python train.py --n_layer=10 --d_model=256 --n_experts=80 --experts_per_token=4 --d_expert=32 --d_shared_expert=128 --activation="swiglu" --moe_layers=[0, 1, 2, 3, 4, 5, 6, 7, 8, 9] --router_score="sigmoid" --normalize_top_k=true --routed_scale=2.5 --balance_loss=0.00017 --balance_bias=true --n_groups=4 --groups_per_token=2 --init_std_router=0.0211 --lr_router=0.000452 --n_head=4 --n_kv_head=2 --head_dim=32 --vocab_size=19124 --norm="rmsnorm" --norm_place="pre" --norm_eps=1e-05 --positions="rope" --rope_base=10000.0 --rope_fraction=1.0 --qk_norm=false --attn_scale=0.177 --tie_embeddings=false --parallel_block=false --init="normal" --init_std_qkv=0.0317 --init_std_o=0.0 --init_std_up=0.0317 --init_std_down=0.0 --optimizer="adam_atan2" --lr=0.00108 --lr_mult_qkv=0.5 --beta1=0.95 --beta2=0.98 --lr_head=0.00473 --grad_clip=1.0 --warmup_steps=456 --schedule="wsd" --decay_fraction=0.895 --decay_shape="linear" --final_lr_fraction=0.0 --batch_tokens=65536 --seq_len=512 --doc_mask=true --train_tokens=379900000 --steps=5797 --dataset="wikipedia_en"
Below are experts of layer 5 (counted from 0) of a mixture-of-experts language model. Rows are named router (the router's row for the expert), gate (a neuron's input weights, with its number), up (a neuron's input weights, with its number), down (a neuron's output weights, with its number) and show model dimensions 128-191. Each number is 50 + 15 x the weight over its row's rms, rounded and kept within 0 to 99.
Before each expert's rows: a language model's description of what the expert responds to. This comes from a sample of Wikipedia text that the model never trained on.

# expert 27
It responds to: Words right after an opening quotation mark in reported speech or quoted titles, especially pronouns such as I, it, she, you.
router:58 46 50 56 51 60 66 19 40 48 55 69 37 43 52 54 47 69 52 48 46 44 50 41 40 38 39 69 43 41 35 49 41 43 75 11 44 47 49 44 54 49 41 51 64 40 58 44 57 52 33 45 57 67 63 46 35 35 31 60 45 17 38 45
gate0:64 49 48 76 58 33 51 30 44 27 58 40 54 44 37 34 41 66 41 44 48 48 62 69 52 37 49 71 50 46 39 29 32 38 55 62 50 71 63 38 37 48 31 28 54 64 61 07 42 40 34 25 48 57 72 44 61 68 62 75 32 24 47 39
up0:48 53 54 60 46 41 26 80 69 60 48 53 62 77 61 50 49 52 74 33 40 52 35 43 35 63 48 40 33 74 47 70 73 56 48 57 33 28 59 56 34 49 59 57 44 71 38 60 45 52 48 58 26 55 39 55 62 67 57 69 79 39 52 57
down0:42 41 65 57 49 59 49 22 24 44 55 70 39 41 28 46 64 42 37 78 62 82 49 14 56 31 49 18 63 52 52 61 38 56 73 50 70 70 64 84 39 59 64 38 24 52 56 43 36 44 64 38 50 38 69 65 35 64 54 59 52 40 45 45
gate1:58 39 46 71 61 48 70 06 65 37 65 74 47 47 60 42 44 46 37 64 43 42 37 49 54 44 40 33 73 23 61 52 33 57 39 65 42 65 59 34 34 38 57 57 37 46 51 20 70 51 34 29 52 32 60 59 56 50 40 68 58 51 63 41
up1:42 21 57 55 52 46 62 64 67 65 66 25 57 53 56 55 44 53 67 35 56 56 49 63 69 66 47 44 46 69 72 58 60 68 61 40 49 45 32 46 70 38 56 54 20 70 42 73 48 43 37 54 51 45 56 39 46 48 45 59 53 59 56 64
down1:69 47 46 70 50 51 57 41 41 58 64 74 32 63 37 52 41 37 64 61 41 57 55 51 24 21 53 20 40 41 44 41 28 67 36 39 70 42 59 44 30 43 52 45 63 39 35 68 76 65 65 52 63 56 95 58 56 42 67 45 36 32 74 17
gate2:72 48 53 54 33 49 50 57 50 35 40 77 35 56 65 62 59 53 44 32 84 33 48 55 38 60 86 78 41 31 32 55 29 40 57 60 35 55 71 51 23 43 35 38 49 64 53 54 48 48 43 39 49 64 61 52 45 46 37 31 43 42 49 52
up2:69 61 37 58 42 32 60 23 49 61 23 56 71 67 54 49 70 49 54 36 55 53 66 66 27 45 61 57 24 44 71 34 48 63 53 53 52 77 48 54 50 67 50 57 70 30 58 42 68 41 61 41 56 68 67 29 45 59 41 52 52 54 58 38
down2:57 43 78 42 47 29 57 14 43 32 56 59 33 35 86 69 61 63 56 39 47 66 63 47 77 64 12 70 44 52 43 50 58 63 55 50 60 48 61 41 59 70 34 45 63 48 49 17 31 74 69 59 45 43 57 46 42 45 31 39 53 41 42 65
gate3:63 55 32 54 66 61 52 68 47 43 54 60 50 54 21 34 41 72 41 57 44 75 58 51 50 48 62 48 43 53 35 40 26 65 69 16 62 40 54 10 35 34 32 53 39 38 49 36 67 61 55 44 66 56 59 88 45 49 50 53 55 19 51 51
up3:47 16 54 58 43 41 51 40 74 31 74 42 64 59 60 43 33 74 68 58 39 36 44 55 50 69 47 59 41 51 74 48 81 65 50 58 25 34 40 76 83 49 49 73 23 55 55 66 57 63 47 62 22 45 35 50 38 31 57 46 69 62 61 46
down3:25 49 50 52 61 90 27 37 19 39 82 62 43 46 35 42 51 53 44 46 57 45 51 38 58 30 47 55 53 69 68 50 76 40 50 78 41 71 66 76 42 61 30 38 58 69 71 38 60 43 73 38 37 87 77 63 34 78 71 60 50 27 40 53
gate4:58 54 70 58 49 58 90 32 23 66 51 74 44 57 57 38 71 76 51 74 44 40 48 45 53 46 58 32 36 35 57 28 46 42 55 39 48 50 45 25 51 74 42 55 45 30 65 55 55 55 45 47 50 37 56 52 35 32 56 72 61 41 47 15
up4:45 57 50 23 29 57 48 56 46 57 63 53 41 57 65 65 63 63 59 16 46 29 77 49 58 65 52 76 52 55 32 61 11 34 46 63 21 31 47 49 58 55 83 19 39 39 45 49 64 69 43 56 43 66 44 65 67 65 61 49 40 40 50 78
down4:55 54 38 54 48 81 66 79 28 56 63 72 56 76 48 28 45 77 58 72 45 38 47 24 43 27 41 56 43 14 46 41 24 50 60 35 81 38 38 27 60 49 57 80 58 17 42 41 60 49 32 42 69 28 76 58 28 41 71 31 50 55 42 33
gate5:57 50 37 57 48 65 66 76 87 39 28 60 27 36 45 88 54 53 43 49 53 47 56 64 62 43 62 53 23 31 43 34 31 64 50 64 64 44 24 47 77 63 47 41 27 50 50 36 60 67 54 50 68 46 24 36 39 66 26 35 35 52 54 41
up5:53 71 44 44 64 32 51 35 35 22 36 62 58 42 48 40 65 37 50 36 51 45 61 33 51 61 41 58 66 57 43 49 71 47 55 69 50 63 70 28 62 68 45 25 77 50 54 33 50 63 68 38 51 71 61 47 73 49 68 66 40 56 52 72
down5:58 48 67 48 27 70 55 31 43 36 36 78 55 54 45 50 47 47 62 60 40 55 48 35 62 55 55 45 65 55 43 59 53 80 53 45 68 41 36 61 51 50 70 61 41 40 33 46 41 68 37 54 42 36 67 43 70 38 39 53 78 41 42 48
gate6:50 46 46 59 59 52 30 38 47 54 61 63 44 71 38 55 43 62 74 48 39 60 40 42 55 47 57 45 26 58 74 32 53 52 59 35 55 38 54 46 53 45 38 46 60 25 35 49 48 46 42 41 65 66 49 40 51 19 54 57 71 57 27 51
up6:59 51 36 67 49 56 57 21 25 45 69 75 45 40 40 49 43 69 67 41 69 57 45 58 23 36 51 72 41 47 47 29 53 51 55 32 58 37 54 30 58 46 48 26 58 15 49 25 53 37 54 31 57 47 59 40 54 49 46 65 53 44 50 31
down6:53 55 31 37 38 32 47 82 82 31 46 43 42 35 55 65 53 55 48 21 34 32 56 59 71 51 53 48 58 59 52 52 25 54 43 53 40 52 33 67 52 57 61 58 45 56 27 59 59 63 35 54 46 50 25 69 39 76 43 56 23 53 50 63
gate7:56 51 24 12 61 60 29 32 60 63 44 47 48 64 79 34 41 65 45 37 38 59 69 63 53 58 55 43 46 40 56 73 51 51 25 14 48 38 58 72 54 35 67 46 52 25 52 65 64 62 46 73 45 28 38 55 49 62 28 38 45 50 26 30
up7:37 33 48 47 50 84 41 64 41 68 53 64 51 77 65 54 67 81 36 85 70 21 44 18 41 54 49 06 59 51 56 68 67 41 50 66 55 28 25 27 51 37 58 48 69 55 60 78 69 42 51 75 46 58 33 56 07 49 52 46 59 69 35 64
down7:50 44 73 33 52 48 42 50 39 62 44 56 53 74 48 70 68 40 48 88 39 64 19 37 35 46 87 60 71 53 34 56 59 57 51 62 55 62 24 55 49 61 64 51 60 40 64 34 43 51 46 58 60 56 24 37 38 52 43 40 35 33 47 59
gate8:39 55 44 58 38 38 52 50 54 61 80 60 34 38 57 52 53 59 36 70 48 37 26 47 31 50 69 47 43 34 47 55 19 65 47 45 69 65 62 39 45 39 65 56 57 48 51 53 50 45 27 53 64 32 52 62 43 66 48 73 56 34 53 73
up8:43 45 52 43 50 52 77 95 43 23 70 52 44 51 35 48 51 58 31 32 57 39 39 52 37 53 42 48 58 66 66 43 23 58 80 35 47 53 56 58 49 34 37 49 35 62 53 70 60 26 55 41 47 70 57 61 40 33 40 50 67 47 87 39
down8:30 65 73 56 63 44 61 43 28 47 40 36 35 58 58 57 39 75 56 61 37 52 43 82 75 36 44 47 60 26 50 57 13 64 43 47 30 82 48 82 62 38 46 75 45 62 33 70 38 52 47 66 42 33 70 60 69 21 52 38 47 58 43 30
gate9:43 36 36 43 48 36 58 49 49 46 38 39 46 24 64 67 32 53 56 53 45 66 56 55 41 59 61 80 26 29 53 56 46 41 50 54 27 17 38 64 40 66 50 60 89 51 47 16 32 73 52 44 65 40 52 60 33 46 34 48 68 50 43 43
up9:52 69 38 45 65 46 57 53 33 55 40 43 51 44 38 51 59 73 37 41 59 55 61 53 50 36 85 69 49 41 50 57 54 15 60 53 32 46 56 79 54 70 45 58 69 46 64 20 22 73 39 51 46 45 55 28 27 39 53 60 78 30 63 37
down9:59 33 59 40 48 57 34 38 57 47 49 45 53 49 61 50 66 43 47 45 39 48 59 32 49 22 49 59 74 73 46 43 46 56 42 54 40 30 34 71 49 50 45 65 42 18 41 42 31 45 50 38 74 55 74 60 68 47 51 43 67 12 55 39
gate10:55 37 40 75 45 55 50 67 46 71 47 55 66 41 54 42 41 62 58 63 50 57 58 54 41 29 67 54 46 42 52 53 67 56 48 47 37 56 60 54 46 78 33 64 81 54 33 45 49 26 30 39 63 22 51 40 58 38 37 59 60 28 49 41
up10:53 65 44 57 50 46 49 52 33 42 24 45 67 42 44 41 66 54 30 55 45 54 67 62 72 57 73 70 59 00 60 41 67 34 47 54 71 62 30 49 67 47 53 60 44 79 70 71 70 31 23 51 71 34 69 44 37 61 43 28 43 45 70 53
down10:39 56 50 35 42 45 55 67 18 37 38 18 48 82 26 18 52 27 58 47 60 40 15 60 40 39 62 66 56 42 49 31 66 65 38 58 37 39 70 45 50 35 66 61 56 64 37 51 69 60 34 61 54 40 50 61 26 67 36 27 14 06 31 50

# expert 37
It responds to: Sentence-initial discourse words like According, Although, However, These, Thus, plus commas after them and the g of e.g.
router:54 54 52 40 66 51 41 28 49 23 31 45 37 35 34 39 67 66 34 36 61 60 82 62 42 46 57 66 10 60 29 56 50 37 51 43 49 44 30 44 69 84 28 16 55 49 51 49 46 50 49 40 50 66 42 38 61 74 26 67 34 41 36 43
gate0:78 41 37 70 65 46 41 42 31 56 50 47 53 47 77 59 84 85 42 31 57 61 70 70 41 39 81 70 61 67 65 64 43 22 30 58 51 39 76 67 38 63 42 40 41 24 60 44 41 42 48 30 25 28 70 29 49 60 50 75 75 32 36 30
up0:60 40 44 41 46 48 60 64 30 33 66 45 40 47 23 76 33 60 32 38 28 51 33 68 35 61 42 58 39 24 75 42 63 66 84 64 41 51 40 55 66 68 45 51 42 84 34 51 74 64 30 58 28 71 63 67 40 25 41 29 45 42 67 43
down0:51 75 45 44 60 55 46 39 55 33 42 65 27 38 45 58 43 42 39 43 48 19 27 52 70 57 15 39 44 37 59 61 56 57 43 68 54 20 55 56 46 36 65 63 07 68 26 27 67 23 57 48 24 44 63 27 21 36 48 27 37 31 75 56
gate1:36 62 53 46 51 36 45 38 43 24 25 67 55 49 45 39 55 51 45 68 58 41 83 53 47 63 45 49 38 61 38 68 45 22 59 62 41 37 36 57 31 26 60 76 60 54 66 78 46 50 66 16 44 27 79 63 24 46 25 50 56 49 26 76
up1:43 15 75 33 54 42 59 55 17 36 29 53 48 69 52 29 20 53 45 39 26 30 55 49 60 58 54 31 23 25 56 72 50 37 78 61 60 39 31 58 54 17 40 60 41 52 24 35 13 44 78 42 38 60 57 33 22 46 43 46 47 33 50 31
down1:55 53 37 44 50 42 40 48 28 49 17 47 66 29 70 54 50 62 72 43 47 46 72 40 79 48 47 09 59 44 54 65 31 40 36 76 47 24 59 58 62 52 11 52 55 48 51 29 43 32 68 81 65 54 39 21 27 60 43 63 61 54 23 65
gate2:51 58 54 45 68 35 89 52 53 81 57 32 54 40 33 35 76 34 55 35 56 51 57 47 64 64 69 59 36 35 50 57 60 62 50 60 46 61 44 59 21 64 24 36 26 41 82 44 58 61 74 32 43 59 30 26 50 28 44 57 50 35 49 45
up2:53 22 40 51 42 41 31 31 43 38 43 72 43 58 63 57 29 71 57 64 53 54 20 33 47 16 29 64 55 50 43 17 37 40 59 55 63 35 34 63 85 35 59 45 45 63 54 61 60 72 29 63 44 46 53 85 46 54 68 24 37 69 62 73
down2:72 31 61 73 55 75 71 38 62 65 40 53 16 65 46 50 78 58 37 58 69 53 70 32 36 29 54 45 49 66 38 55 10 39 43 46 52 66 34 54 44 59 72 39 56 32 72 52 45 55 39 46 80 27 52 36 63 57 44 28 58 40 71 44
gate3:49 65 63 10 63 39 51 55 49 37 48 34 40 40 41 42 46 39 32 26 31 59 41 52 43 42 54 61 34 41 47 38 61 61 58 38 46 68 20 61 67 68 42 59 63 42 42 62 52 67 50 30 49 79 62 35 40 66 31 57 60 46 38 34
up3:27 43 56 73 82 86 54 52 43 41 40 41 35 13 43 39 44 53 59 48 40 60 56 64 70 46 30 58 84 35 36 74 43 56 59 38 60 49 60 17 45 59 23 49 50 62 56 45 63 61 15 28 55 34 64 39 53 58 72 47 68 24 00 68
down3:44 68 41 65 21 49 71 32 81 66 71 52 52 69 21 85 49 52 42 69 99 48 53 43 46 36 73 74 44 56 37 41 40 66 42 36 46 65 65 33 32 65 40 32 42 55 69 48 75 35 65 70 42 62 14 51 31 49 43 55 61 73 87 41
gate4:67 57 41 64 49 64 28 85 50 46 80 40 25 55 57 29 44 59 26 58 56 70 56 64 36 53 55 58 34 33 27 56 46 43 63 25 56 52 64 39 56 67 53 38 59 49 64 35 46 30 52 58 62 56 29 28 41 65 36 70 47 50 30 12
up4:41 48 40 66 71 61 29 43 55 54 53 50 44 73 52 49 42 68 44 49 63 34 23 37 65 51 46 49 57 47 41 46 30 57 53 44 53 54 57 57 59 68 56 43 52 62 64 61 61 38 63 67 50 69 15 51 49 54 71 68 28 71 95 54
down4:51 53 56 43 63 51 31 42 63 55 55 37 48 51 54 41 41 66 43 58 04 61 47 37 99 46 58 64 57 63 52 41 60 53 59 31 39 32 45 40 47 37 55 52 54 61 44 51 51 49 30 51 68 69 49 57 70 38 68 69 47 59 52 88
gate5:36 66 49 28 52 60 53 39 30 33 50 44 47 15 45 47 44 47 53 26 35 62 49 55 19 53 28 41 32 26 43 69 39 72 41 28 30 47 30 60 70 68 44 40 41 57 42 47 31 50 47 38 50 53 66 43 63 55 20 55 78 50 45 41
up5:32 51 56 61 51 58 62 54 64 32 66 65 52 31 36 43 49 38 47 52 42 30 41 44 59 63 47 39 51 34 70 32 56 66 82 51 27 40 28 67 57 51 28 32 22 66 37 26 54 36 73 79 59 47 54 58 36 49 38 66 43 51 59 59
down5:66 29 55 68 59 30 51 92 56 73 49 23 65 30 49 57 51 48 62 70 26 63 60 43 72 57 39 45 59 61 64 63 47 43 65 66 77 53 33 60 25 50 28 82 41 51 49 69 49 64 48 54 44 61 50 64 64 41 70 67 49 58 53 53
gate6:54 52 40 52 10 30 38 44 58 65 79 59 72 47 85 42 60 63 30 74 79 52 33 64 40 36 64 87 60 64 45 47 64 31 65 40 74 06 36 59 27 73 50 35 39 27 77 51 47 66 44 81 40 71 56 47 52 75 52 66 55 51 53 35
up6:50 51 37 51 49 59 59 43 49 47 21 34 77 38 43 53 73 40 48 11 30 45 58 26 45 62 48 30 46 42 71 50 26 62 62 45 42 71 48 41 46 33 50 46 21 77 54 70 59 59 37 41 45 45 60 33 35 50 46 27 45 38 69 54
down6:52 65 77 53 39 66 56 46 23 60 60 67 29 63 62 40 65 46 61 49 66 59 41 53 50 53 27 65 55 21 49 55 52 47 49 29 40 50 30 60 69 45 62 40 44 43 75 72 52 58 62 27 62 69 54 49 60 64 40 60 75 43 66 51
gate7:55 48 63 51 74 53 42 53 32 55 88 48 50 46 26 13 68 38 34 44 43 53 42 60 27 63 63 56 26 44 54 41 29 29 42 18 80 55 40 49 61 41 15 34 31 44 49 69 78 52 67 69 70 56 82 55 41 41 41 71 50 39 35 43
up7:64 48 54 63 43 32 45 55 61 57 54 62 45 50 44 46 59 14 60 57 51 68 67 43 51 89 66 63 31 46 46 47 72 50 73 70 54 46 66 68 55 23 18 29 49 45 52 48 45 53 45 72 21 60 53 21 48 84 56 36 49 26 35 33
down7:62 44 52 67 45 68 62 56 40 44 49 62 70 38 38 19 55 28 46 46 55 15 47 58 42 52 57 38 87 47 35 41 63 74 59 41 38 13 79 83 25 53 30 41 37 49 58 59 38 62 61 58 36 42 58 57 95 52 50 54 49 55 56 41
gate8:28 57 50 52 45 31 71 53 58 66 89 48 02 50 64 60 62 61 28 54 58 47 34 59 42 53 71 42 39 47 53 54 51 68 49 57 76 54 47 22 33 54 75 61 58 43 85 76 33 54 69 46 44 57 28 47 53 46 21 51 47 28 36 21
up8:77 39 43 40 01 63 52 59 74 75 44 49 27 65 65 62 35 43 44 37 35 53 51 55 33 60 53 35 45 39 32 51 14 52 60 25 50 30 42 55 48 45 48 32 35 66 61 47 27 66 64 31 41 54 60 46 76 47 35 87 74 41 48 50
down8:30 40 49 37 41 56 47 78 62 42 48 39 40 42 49 91 49 63 54 48 47 58 44 25 32 42 21 42 46 59 28 95 63 49 46 59 44 48 46 60 33 47 66 52 55 58 44 33 40 26 40 31 35 45 39 70 44 63 38 59 56 64 41 66
gate9:53 53 40 59 41 49 46 81 50 79 40 46 21 38 47 57 53 55 38 33 39 42 66 79 36 43 65 40 28 42 36 75 46 39 90 35 59 63 41 38 69 34 57 46 69 56 56 46 55 69 63 52 32 16 51 20 50 60 13 62 48 36 30 30
up9:38 30 29 57 42 75 71 33 47 68 69 31 58 41 51 73 33 75 49 21 54 84 58 52 46 65 55 69 26 24 68 70 63 52 57 23 51 54 66 48 59 67 64 49 29 51 49 38 65 41 34 49 41 70 43 38 35 34 53 47 18 27 50 55
down9:73 51 45 06 60 55 89 66 36 36 80 32 48 25 31 69 61 61 57 32 62 55 41 57 36 51 39 39 61 63 69 72 48 28 39 50 57 61 60 56 52 27 67 66 27 58 39 56 58 40 33 51 59 33 47 32 49 66 43 69 42 44 50 46
gate10:63 36 43 39 63 59 27 72 31 32 48 43 40 53 65 45 65 69 61 41 50 47 64 48 70 45 43 51 49 63 43 57 51 33 71 38 69 34 34 21 35 54 31 31 82 43 43 49 66 47 50 62 51 13 41 55 48 48 35 36 46 41 33 64
up10:36 66 62 61 72 57 63 84 42 44 75 48 35 50 66 61 60 49 63 49 52 38 40 42 51 26 47 46 48 63 83 51 73 32 74 49 47 52 31 61 47 59 69 27 25 46 32 45 33 59 78 60 41 71 28 39 61 34 34 67 36 34 47 43
down10:51 55 37 36 61 63 43 67 34 83 46 61 40 47 63 58 42 54 70 66 63 70 40 42 73 46 39 74 30 63 35 36 43 71 60 65 32 28 59 59 55 43 65 53 47 41 51 41 06 40 42 47 45 48 43 41 59 44 61 42 63 40 50 84

# expert 57
It responds to: Seconds and N/S/E/W letters in geographic coordinates, and head nouns of named institutions like World War, League, Air Force, British Empire.
router:53 57 50 48 62 57 57 37 53 62 56 52 52 27 69 86 41 50 37 64 68 69 43 25 48 50 53 36 23 34 67 69 65 49 70 52 83 63 35 36 66 80 54 28 69 45 58 42 68 45 53 22 32 46 34 61 50 36 39 50 39 70 53 54
gate0:47 36 50 42 45 59 78 32 72 39 61 52 50 33 55 62 56 44 36 53 42 60 61 20 41 39 49 43 43 41 60 76 65 30 99 63 89 52 46 73 48 23 48 48 26 28 46 68 70 42 52 53 81 68 41 46 51 40 49 54 28 48 36 52
up0:37 28 49 44 58 57 27 38 41 50 59 41 40 65 50 49 74 39 51 38 38 50 59 70 58 41 58 56 20 23 58 36 49 60 43 54 47 22 33 38 52 53 55 24 51 55 36 52 29 43 36 63 36 61 40 39 53 32 60 43 45 79 36 55
down0:72 51 55 63 59 69 57 48 66 72 77 39 64 70 48 62 56 79 73 38 51 75 57 42 50 47 46 48 07 37 78 43 65 58 45 55 35 14 52 46 25 52 57 45 61 45 49 39 59 39 43 24 76 40 43 60 53 58 42 45 44 61 38 43
gate1:33 74 53 41 47 67 51 42 37 32 54 50 62 41 61 63 55 66 41 35 51 59 49 46 73 43 65 68 27 17 60 53 47 47 66 37 53 41 31 49 78 84 51 52 61 52 53 47 45 35 36 23 52 49 73 35 51 47 38 30 54 61 53 50
up1:33 51 66 34 72 59 47 35 13 53 39 58 82 40 61 85 55 66 56 29 42 65 82 33 76 44 58 47 16 58 86 72 59 60 45 42 41 27 42 47 70 46 47 51 45 43 16 63 65 21 51 71 52 64 43 55 41 46 54 37 42 40 53 82
down1:57 31 43 62 12 41 42 74 62 53 66 65 48 69 35 73 75 64 14 35 52 53 49 67 69 15 75 69 46 64 59 52 27 58 57 50 59 17 50 70 27 55 61 33 44 57 69 78 73 62 38 55 81 46 40 65 59 66 42 46 55 49 36 48
gate2:51 34 14 61 54 78 43 38 73 66 57 39 83 47 50 39 51 81 42 57 61 77 54 25 57 36 58 54 42 69 66 39 63 41 62 19 68 39 25 59 38 65 44 44 74 80 27 16 51 48 36 47 61 57 44 54 49 44 79 48 32 49 65 59
up2:31 74 73 64 21 43 54 82 42 39 54 49 37 55 63 54 61 50 33 30 49 50 51 64 64 62 33 55 48 46 56 37 51 48 55 72 59 36 91 65 45 38 66 52 65 57 57 50 52 22 55 38 53 59 39 26 61 67 45 59 58 26 25 65
down2:46 52 51 41 40 69 44 69 50 44 67 37 54 60 70 68 04 48 39 41 48 19 52 56 33 55 58 49 59 48 45 44 50 59 62 49 79 47 48 87 52 51 53 42 64 80 66 10 30 45 46 56 69 43 38 51 52 48 72 52 52 57 76 94
gate3:29 56 60 69 66 63 51 39 73 51 62 39 53 47 74 43 38 39 68 59 81 54 51 43 45 56 42 56 44 43 61 49 76 67 22 31 61 34 24 76 74 73 48 20 48 61 77 45 53 64 34 00 53 42 31 40 31 65 37 09 70 74 47 39
up3:67 68 90 53 39 60 26 53 47 41 24 61 34 59 31 41 61 37 39 41 35 22 50 56 45 61 45 54 58 42 40 30 07 23 56 46 29 45 42 32 41 15 45 57 45 37 49 54 21 53 54 68 41 62 62 46 16 49 73 89 36 12 29 83
down3:33 27 51 48 07 32 60 41 51 29 52 37 40 46 55 20 41 41 24 21 62 34 34 42 50 79 45 12 55 53 63 58 55 48 91 42 36 60 57 56 62 30 30 55 54 50 48 42 58 43 10 55 53 39 30 58 44 61 64 71 25 55 42 70
gate4:45 28 48 53 53 57 57 55 64 45 59 46 39 63 34 72 35 55 30 61 54 66 36 57 41 47 61 51 28 37 46 66 56 27 54 58 83 81 16 62 58 57 51 32 54 63 53 19 75 42 86 46 67 63 53 65 56 61 19 15 39 56 65 62
up4:33 22 44 65 04 65 70 54 54 51 09 67 58 48 52 75 46 56 60 65 33 43 56 41 68 75 55 24 37 75 26 64 37 20 61 31 54 55 23 28 57 42 40 75 45 83 75 64 45 46 62 50 40 59 70 33 34 62 50 68 44 34 55 45
down4:53 35 70 62 22 29 56 72 76 51 46 48 63 36 54 59 61 30 64 53 48 46 34 53 40 67 40 29 50 76 40 24 59 42 32 48 45 56 72 27 62 50 14 51 59 46 57 24 51 55 54 39 82 47 25 27 43 58 60 29 59 79 64 43
gate5:38 46 98 46 51 58 59 57 49 42 35 65 45 50 64 65 79 37 52 76 45 65 63 31 48 55 71 47 40 18 40 53 33 27 63 75 64 35 59 33 40 63 42 39 38 43 36 41 62 47 69 45 22 69 58 45 21 60 44 73 54 42 40 59
up5:60 59 74 38 61 57 36 82 70 83 45 72 60 75 60 72 50 18 55 36 42 49 44 25 51 67 88 34 50 51 36 67 32 32 72 38 39 65 34 47 43 43 29 47 45 78 32 72 46 41 56 46 60 64 41 55 54 36 56 75 37 55 54 48
down5:46 42 67 42 61 39 68 56 42 32 50 38 50 86 43 30 45 33 56 41 36 46 38 67 65 52 48 29 46 46 64 60 01 69 36 63 39 49 42 50 81 65 63 66 46 48 21 68 62 01 51 68 50 44 81 65 70 27 31 50 76 44 43 47
gate6:47 46 53 65 29 55 60 34 51 47 58 62 53 36 61 79 80 45 40 40 55 42 53 33 40 49 54 45 45 34 36 46 79 51 53 52 67 78 40 21 66 53 37 20 65 66 57 41 50 72 45 39 40 35 20 61 77 47 36 58 43 45 63 83
up6:69 44 45 41 69 49 37 73 31 59 35 64 43 77 58 32 63 70 48 45 57 56 44 74 66 53 53 45 62 65 67 31 57 65 42 46 10 30 61 66 57 53 53 45 19 30 75 38 58 48 39 72 57 70 63 39 31 67 73 38 44 42 60 16
down6:54 47 38 38 44 52 58 31 58 70 58 25 52 35 55 55 42 42 69 75 19 46 54 32 32 36 77 44 46 39 45 64 74 60 35 25 71 63 47 34 36 73 32 35 41 65 47 43 34 55 65 13 58 58 60 37 57 39 57 22 39 53 57 72
gate7:63 74 38 65 58 54 58 65 45 27 76 46 32 49 69 66 53 38 38 54 59 42 52 36 21 13 56 40 48 40 54 62 45 59 51 81 69 22 35 47 77 43 48 38 44 45 35 53 68 73 59 77 43 30 60 65 72 59 55 53 50 63 71 62
up7:63 72 60 61 56 59 48 44 52 47 55 56 25 22 42 59 39 48 47 70 57 53 76 60 57 54 44 66 54 48 32 39 36 52 62 48 42 39 35 66 18 43 66 80 69 35 51 52 21 59 54 45 69 30 85 56 59 48 54 47 68 85 29 64
down7:30 68 49 63 44 43 35 32 43 53 74 48 38 24 40 33 48 43 52 54 55 62 42 25 43 58 56 48 74 45 64 39 55 67 52 46 71 54 65 59 53 56 72 57 36 47 43 49 09 53 56 30 31 56 65 46 55 57 35 50 54 43 29 56
gate8:41 58 62 51 60 57 41 25 37 65 47 53 37 48 65 57 58 49 60 16 83 75 67 20 62 68 35 56 56 65 49 38 28 51 35 64 45 53 44 59 48 30 67 36 62 49 47 53 46 48 41 34 81 50 55 55 55 58 69 51 65 73 56 27
up8:50 81 38 53 63 63 55 30 50 55 55 42 10 52 54 66 96 47 33 37 20 65 44 60 56 47 17 41 44 49 53 44 45 64 60 36 71 56 49 70 58 64 29 46 48 44 30 38 73 48 42 30 58 70 47 48 60 50 42 40 33 29 37 61
down8:67 77 61 39 65 43 47 48 55 52 34 69 46 72 36 68 68 40 34 34 44 45 54 48 16 42 42 68 48 51 35 49 59 89 31 78 37 36 35 54 73 48 62 57 54 59 57 58 77 41 50 28 67 47 41 37 32 63 52 16 42 32 40 28
gate9:58 46 59 52 65 33 40 34 53 63 49 09 32 38 68 55 74 51 56 74 16 57 50 26 40 26 37 56 32 41 56 59 65 15 47 51 60 56 24 64 77 50 33 48 51 50 51 46 62 53 41 61 35 66 56 60 55 57 36 76 18 61 83 36
up9:28 53 49 64 33 59 50 53 48 42 17 82 78 69 34 47 63 56 40 28 65 23 50 26 65 47 55 53 48 68 39 40 58 51 54 58 41 48 81 50 26 67 74 54 39 51 70 60 59 49 45 49 76 32 76 38 37 56 52 46 65 55 31 50
down9:74 55 46 56 36 42 58 65 47 32 69 36 53 58 61 38 63 45 52 64 65 32 29 34 36 72 57 42 53 54 07 74 37 38 71 57 62 68 54 47 86 39 68 66 28 43 41 56 79 38 41 54 45 61 50 26 34 30 52 52 30 67 55 28
gate10:59 47 51 58 44 45 47 28 52 34 66 32 76 60 58 51 40 32 37 67 50 36 66 18 47 32 26 38 37 35 55 63 57 37 43 38 47 59 61 56 59 66 44 75 46 51 73 33 53 61 58 52 37 48 43 62 22 50 39 35 10 79 30 61
up10:36 44 15 51 58 42 48 39 64 51 60 30 48 50 50 41 42 42 63 67 61 30 59 10 62 39 54 40 47 46 55 89 55 11 59 41 48 44 54 36 66 48 29 60 58 61 66 51 35 39 80 57 48 24 47 86 62 53 46 60 48 74 60 43
down10:53 56 44 62 62 54 49 31 40 51 55 35 66 60 65 75 67 45 67 72 43 54 56 32 64 44 24 54 36 52 66 29 72 66 37 76 57 38 26 32 54 48 48 64 71 28 69 47 49 60 57 43 57 53 23 41 47 42 47 35 59 59 41 36